config.toml
d_shared_expert = 0
moe_layers = [1, 2, 3, 4, 5, 6, 7, 8, 9, 10, 11, 12, 13, 14, 15, 16, 17, 18]
normalize_top_k = false
n_groups = 8
lr_router = 0.000386
norm = "rmsnorm"
beta1 = 0.95
train_tokens = 541300000
Below are experts of layer 10 (counted from 0) of a mixture-of-experts language model. Rows are named router (the router's row for the expert), gate (a neuron's input weights, with its number), up (a neuron's input weights, with its number) and show model dimensions 0-191. Each number is 500 + 40 x the weight over its row's rms, rounded and kept within 0 to 999. Numbers have three digits each.
Before each expert's rows: a language model's description of what the expert responds to. This comes from a sample of Wikipedia text that the model never trained on.

# expert 10
Description: Table pipes in filmographies and discographies between title and role, plus acting words like playing, starring, episodes, animated.
router:526511495470440550503564456539464528516444529458444533459483438473527481492486475586517522451510563530470526546467467464459475472558482522465471556457512544469531543540434460469417509469538507506521508488552525454474462545482486574560551537443559541525521542578540516476460515528475484511479487458507565486485518453527513527499487535435566533459443542451534513546510470414465449498503458462444501460567566511528538554550518433479528557501540481449521478440443446498540447470444553563464556471484514468433527437491490458490430468470507438490435506474454454545464517563484559449
gate1:461514478482484538540494497524488517499458522425452496441510476479488565414498440650551540482482520537506574474462503458535540489559505538507572546454517498438505478557417479487537534461507457575484501474552567458504520485464453504520569528448528516505538558523502513495477488520444528501472417513465545475491490469451545544492472568421534523487457526511522540529495503477559448503437471540433512499487486541515521530578474506468525510497515505473519481489425474512484527514476500550521509525459471475423532503504451466503429521493501432556549513487356434576481482584523476460
up1:477508554504483509478527471500517499478507449588513529529498437474491447460520488456513463457533470510535473537478524515477482472623480500562463507501469561538566484442444494518626456508447502459531544395536473570483495472482530547510484526534481564539497509481492582524509492614554481521490482432483539525494485440494464549505577518551497569514487515552506458491521499500552431461498530544526505564454386537429472495520514555550513537562472566427508523590548556479492516495496488569514497482483565473484516484465506477475513440458570490533520541495474557472529518483513530484

# expert 42
Description: Words introducing someone's earlier or later status, such as former, then, as, became, initially, and was in biographies and crime reports.
router:493472504467436513532515462521441526532454523484469528441473460481525463520453448553557528457469532489475560537454463475457455442569472529505464543451541519445550537551451491465487540472542509511494531430546547471489453522456455529547532543451536533535529539526547493450464532524433478530462461465473552484454553445518558568508519510463538560489448531453535548572554467444465437533534469454463481461545561518524530561535533445461518520466533487422549482456461485541538467479438537526483541439439504437445537452459459453441477466446505446504464492486474486562446547536438537442
gate1:476421510451518476490478483531412477591480490506486513444501451486498473494455474570545529507529553450455602479545479459459440489512469505522521542433517536449598483552510409458450529499568519463429465512476516440535533566512486499515527576453541453507548517522519549462506526473476474510502460515542498480496522552490462565433435489462527492448491527505499561554479420469412511515515513477552492515578502508559504511518527455441600518475527519475556448465467461553516537469438506480512545489486462494472485496444495475408474521558483428508446501502498487472483510593478481450
up1:512473533412488487448459526474484419540509423510546492506476503528398487546489516520450458566517499484542620463515520503557415535489470474523535513445513448482485490539544384486516467482560495482484439428491476452512508495501522478531525524593528473475410408481489529494503515438496481498526418547593444465500499487489452487511455453510511467460525535534456481583483518573443563552484519536552503558542486489532450468509443465474533444524446523477515486542532556533486539519459453486488544561546495530484421439468500492469537515537515475454497482541533521456518504508494512557

# expert 34
Description: Nouns for a position, part or membership, usually after the and before of, such as member, head, board, corner, one.
router:501464507490454529556525483528470536548485546429467525462462417458509483502474454565523520444447532506472536534472446431465475441512476562477441530429531538470533539542457497460476528450556555562520501484530523495504465554465458523508553558436517570542532530536525522461455513524486463565494445456473539497460534459514536548475504566444514539456452535456556545537538462466461478512574471465460459422557547536548514501540534442427511544477550497441504479469428440535558486464471545574502543456463482454463554451489461458472452445480493491486476503450485467525427552530461537464
gate1:511429475527540512499478510516494589487478528510527535510556535545593515510504452506500471424516504512467569501496519447484467500538502597544466534493491447452526540524473493513579514537492487487494514495534471495426511534495456497499564575512489513543454515498535511496420526543430513579493531523512512443449483509545560485544525477525494459521509462462548553528538508441472494523547403468514408487574574476527538544493477496447470532541545536502479501452490485624573417500486553498531544501445565507514489466488565457496521479520525479397539520461533503634486517493515530474
up1:422600516460467549537516447456523496463569525436512546496520507550461549449581507530466465526543462423527518489459482516472492466465485476511469521399536561446483508462429514397506480551473472406515504465536460545435523524484484502538474529478510506501502558480518504563581476560506507535527510503448482438416483484471510484489500482485523476460544475565556530510479504483521492515572518516490527556495408512510529531467426441474437569533530509520446503440552584484506448486443544504481516495456534484497521486496473575447494546506529516480506500385452479500471433504548459515

# expert 29
Description: Nouns naming institutions, courts, legislatures and offices, such as Court, Senate, Assembly, Board, often in political and legal contexts.
router:528481504476459552537533500517419519552481518425462540453481442482522480522485509549500529448480530505482531538447453477470478471545457540500470517464524513470537536535432501458477538471577544532513541472504517480482434578476456556561538571443559539568533552538529534468490531529460430558494473482462517479458507429512529526492474523462542527484471531456526544563560461439480459539540468446464466470582565546543523513526526425466531543492546451462548468441487469516568454449459584515496569456460544468470554461480480459461500433479542433481456494467481469555452521540441543454
gate0:543487429424521512545535507533429491495534516461517479473524484493481521416466507517525586497479510589527514534450434483468452485540493515460517497474530513499503512515483462405491508494489515535448515485578473490541509575495471528574474534443493531516416505506468536564536526599453470478484485487527526545494523470542496524451506541459556489483541522397550518518602479506465479560500485367495475445454516533531551530579492470460573487526515488490490466442510498514518487440520466549528559514465565445545565574520487552526490446475543488422522516493511471514475560558442458484
up0:504455520484496434443454533521547507516518476521505508513446511476580475570517487425508417570477467463429494478522509496519555517372492471483547489461548511474555532549482508642477486460542456464503485491460467453521475422521526461479514541512446551483534525554510463499461484486502570533510508479481514413486508498477474494495404479501502507484448530517513495517382466519467492493482512573515536478530484524490382502464474482487445483455502507468532451531491515598511517636444553491509441494486469532459469451510496509488482555498479462502534469505461503413486475467543542485

# expert 36
Description: Verbs and links after commas reporting contests, such as defeating, beating, lost to, featuring, alongside, against.
router:530491486500463518548546424536458544566493554437498550453459428453493450539489444506530527437468525518479538538470468461455480470516432573466469528442511509439570551523432437472459540459521529489520545450542528469501420564479477558587537541472515527559522554536531526477451517526470458529466476454484514496466560475519552535503454532457542511484463537464570509541531476468461445514508476453483484449531575529544540552551523455485520533506539489464555446455455453553513452458452545517462568496459524474433532467496467447468433445474455461488432479471483449529452538536505538472
gate1:484520485468495535574493513535486520484454524483522488428498504477496462520523397543554463385567523576575514548471514478477463509520436504490488483517497443502519610549525469424492588490466595506521550503495580438484408574480509548599611480505537526547490493532510539478509518505468550518502469456442513517546500513464491523598463468567552456507453496433501525557548436483478430484501475441539525454482563497514485560543525508471487517524579530477565510520480504493511449501537466461525539530486546485491518489565512493511494485522529487516480512485440493524508522563523495477
up1:461480468507493524531436469477512461483523457548572496461482517572490387495496500539429522452455536472483534533437511451520467462488486453578539503506506534529494518500541462487451525517456558482479523480522586425405443523510551456545525489522530510498515526517484542518520530487534562479480542452484555491579487455448499499572527462493511484517583459514554488567519467439429391502534624471562522546477477495447520461431541493487546485531526527467503450498528545544475463478491432523503502507493486515518560523501559497536503432504514561581502412484540563535454497484525530462

# expert 32
Description: Opening quotes, daggers, math dollars and first name pieces at the start of list items, references and headings.
router:484524540506437550551539477510453521554432501467451528462508461450517452511457458575534553468463546527480554541457463456473449455547447526474469530430551488450547548540460472469484538466542563539530534485556495466480473527445437535538547545453538529538574571546546506453450524506452468559454450455502513484492551482509547539518488552461574487493467545455570534531530464477471467532563476454499495492543533527531534548522513465451556531492551489448541489425446436544543459450482530500484534461454486453463557437487486438483493451481486414523474478457473467550470526557439539473
gate1:528494486546429481515530545529458549545451524525439502484435515494491537478497525548486512481551599526482492542482469431536503482471491556426469546476472539499506540501517543468507506446512540505485515499479615453505506567437516507513647492455558419545534467546490510384515506488513486540474524520507520441481514476476495478544514523504519509589486505476481538533535493430471489481444539497472527491551534512525557529594500536542536497417571421442469535435436466453530467482502491483502546483504475486468605462497499486541480544520541431446424526545518495447530496517521485525
up1:476494560526462489523523550448503537550442522512409500448487477547477518448486503555451490507565584539529550552442492461508484537478475491400492557452484507575544516480518507483505504468511517516507521511441650463444445585512594506516580499483495466517546515540524506468549497497497482541494432489547506456504525493486448502554490547545487493538515517493520473529479511446507549463372532456445541490563490512541524492570502513544528476414514465535438537422460463498531498512522467507473520481520484483510547449496502458533516537517518465474441537553487394461508445490530459557

# expert 16
Description: Adjectives in institution names such as National, Federal, Historic, and inner word pieces such as -etic, -ical, -m-.
router:514462508467446536542540452521460529532451503460471545458476455469529467537456473537559548448474541493466537536468461449444461455555434526474451517457541505467556533548465464480498561444547531525475520470525499487481460523464477543560538551456555526539538556534524518437457543518437461546440473443475528497437542455545533534468500551461540541499457542445539562553552469442451460537550462442444446445543553566531537527538536456465535537496533474477563459463469485528540473455471545515473544463462512456450551462479473462454462474454554450487476476460486452551457536547459546434
gate0:505504505474498510517527545544442494538483527480521549422463516447466429557431454525574542484472510531545520548504481444480438478516450490498470490485544474479508557581466487466474560454451548452499555490524489482473465462451433547525513516494503515514499531480494450507497527507502486471412463545513564517472552489459503498501486566419466476500463517403535536557605452523492407545486455439567422460450514515531534609533488504487618487499504476503519451502447500522488457474550499514483480483450554465486546506489470462493493429369499531521464513508463484547471532473439510507
up0:503495530496508522453486517496512492528460530510516577477510485494467441612473528497518559539554531498544479463599497511503511504510502437471487462527532490586505514508521395539542561490477491479456509497496479571469514505549492533454465510554469535477446502424429433547513520543532560480478471551555544530490477523503470490541465541468426403510452428446479530502513528473493442500521476379549462483495477475534519581514465469481544471546449404511408465532538506500416537488518434477468486500499542486532534495488528462506562505390518545529480525508511486516474419541476484558

# expert 45
Description: Pipe separators between table cells in sports results and stats, plus determiners like other, local, various, another.
router:517454535481444522507511489547442527545461541477504528470484475470491462501462460523551534456482527523477529535453457459469509443527457533473442555446545550485577541565423466479506535443511541468522528452531532426475462509455449518536561535461586511535527523541525535473470538525470440512483479470497509537479556447540545531508492545473547565479501525426517527534537476463424448531536482456476452431568535537545553513530581473493516527444574479448552447466428453501516471467446542526477536447467507440476524464437474450474459474436557454533470506494453451529501536558404543483
gate1:544461534504504547593549498505481491539452460492506576501441489380512423558482482508514512467458515524500510496448490495504525467542386477522493514507516489480505530575453493505536538512504549482504493426486486431452510495435506566526533510459518510467535500525497560524499475438503471510463437447489520488487548506492535492508430528480539499450494511481536524511512430448434399452546498445461504390520526490528504556492513456501483513473551484502531419480454439491493408450516523488484518468483607498528518447476467429475498496426511433516468483478506437590454534568432518440
up1:481482456465489509495487531540466538526531514432461499442494461551531534518485457540560554473538523497479534529511442447457461466477512566460471503423516465489535516487558499437459519446559532547466513585523561554522427554570468524496492544477471545565497570507536469454439546559463463536481524457503499482469486464513527561450588546515501530547431539530526522560544503483587567569530470524476452567515487541536522509558489485473492551517497489438530527453523502547541517475490534543524559457499459444408483466522474521520434432565457484413459486451464527454487542499557533496

# expert 7
Description: Nouns of place, amount or time after of, a or in, such as much of her life, three years, area, region, plus dashes in year ranges.
router:492466504480452533548535485528474541558445489440439543461495447457497458548468450535545529458489556494463553547460455426470467442530452528481469521439566508467545529536456472481462526441520542507490532470550514479489466525441475570527582550469563549520547538529559532453448545514446465559447483467471525463430532445532529540519492548480553541485469530446525548537521433473427452512533473456454485458515512548531520543557524447474524541495553457446560446470467492517560453482470525526498531460457532429473551473476474454465473465454537458495478455446449454550478540534478548428
gate0:495605521528504536532506452500537487568486466439502479448516459446472529496523455519464487489488587513416554510450505502529500474594525489491525494494455543516506543529451525496492473472561482591559458518599402506488495483542449568460533558506477520477493450484610510496402475433459451471526579526545506445532502471555503540569481513515500512456497477444504530471466476521474540482542511493504541509474543559478499551508515473569505501519518431436585479450493554519583503524493466507490471507489493482517484486469483512568515490413502418534533470494401522509490494516468554434
up0:524463527490416427494475502519461488398477528543564552525513564563567461502456574463521495515487420471568458493561467486465512560444475514524465478466565470501524518483546480552464520486456580433462525450474543506504465507492478469541410508498506489523486526531353500465598523533510557533510439520468473549486490548531486432435526474489492525497473506540493530513495538507495450494502469494544450512539521505552508454479523516440504511440423516547373525501461436499443481497487515481520554475505527520470530457455564523494421482537518576513452503483547493486515496516465489557

# expert 4
Description: Auxiliaries and prepositions after nouns in naming and description prose, especially taxonomy, such as was designated, named after, collected from.
router:534489473489484528544535479506429521552462550507441554483455439455517433532462459515533537465458560500513534559510465463451464421528455552482483530479510498455535541553468467469533536486541519500518503447543522480469442517432442551517542537466528560553552590512525546479437561471457478553428463452476528495445574489491556537508526513473540534510474541457557557521558495463448484512572463466444466472504540566526523528522567460481515565507529480471508481454462461515548437456451495546463533486500502439433537471474462408448485474452491453497432519461457476557438535549464537474
gate1:544542520569462524522483504523430504514519472453432531510524538481461374494499535501489535521450471456494480589537520518489493414490457466436486540510489545524485524539443501540475449511536576614497451451515392515521522510434537530560479545519501487529502512477518497524534424447543502466409477504435506470474584484480568520520482512485528549489462508491525544501538513496516474484519367481466520529500491507563453497479525519502509493487510533467560462494494463475503526402415521548512470499488547421511483504409507512506500494476464505543468516607498480541423501521489464440
up1:526535512525483540482542535477450485518511451450413516519494551503506464574511524495516513510512532404448492551498520565515503462426472541465441531471472540477512504462465548530547477517507478571489489463497450512577652521423551549568413498501515410532510485523497531549507498457482500506467397563462472553500570467467567547496451462450484487516474473496435537555555500443463483451470396427536495508492431490511460520520533494441515491511484458456511512469517467521501559469451479469435442489474520439502492443440523487497487573487442525529503522534501486513514472532476525469

# expert 25
Description: Abstract nouns for activities or fields after the, such as development, design, construction, management, plus MLB draft and MF/DF.
router:500486517465463543553531489518452523519460544441469542446462475459533485529474478553567530479479527503459522517455465456431461473553422522450435548434536505503554559554448477480502566452542541518472512498537522446502451524458454559550551566466552542533543561547526529457442561523447454551440462484474546485429521461556568554467493540446544496479452534440542551531564475480462479510548465463457450455516531558506528539553540460446521545461543460494528447447494448505546470447477530501484552455473486462471529485459457463475452494459500460477468480460473478541428536551468531452
gate0:514528511436477539535554515572474495479504523427518531518455486480502536483448518496497544545515492477487537525412456444485528488516467551502484518448603491529536527638469512517515498490604500525486457494512522528463467466506437555488546567444487476527508525522481483500470520478438515465507436490489528530511483507547501532513513544498575480463544564432484544572560493488485513485478457437477411522604535548516524522484522439528488580499544483518531492404485516532535463444486530494508512351486455451473519526504453448477538511486533479490509453453467401499474482526485574488
up0:502561513410485528493601540492501462462524553433523483533499538474480589489483488491516556511501452464527504502476495475517514539513531527505439502489580436592528494576490539521545468529578508535520462513503499573461480488512444538503547461515493477500464496477455481556503493384469480487551469495529474492489442515541474556527567510455549447463574529496492519572549507509512573485496490522504452569601502515490521516455506474570425551559552466532480491483471567498498491462508468476460538372537440493509497564530476449532615508509544506487547512491535440488484459490538510532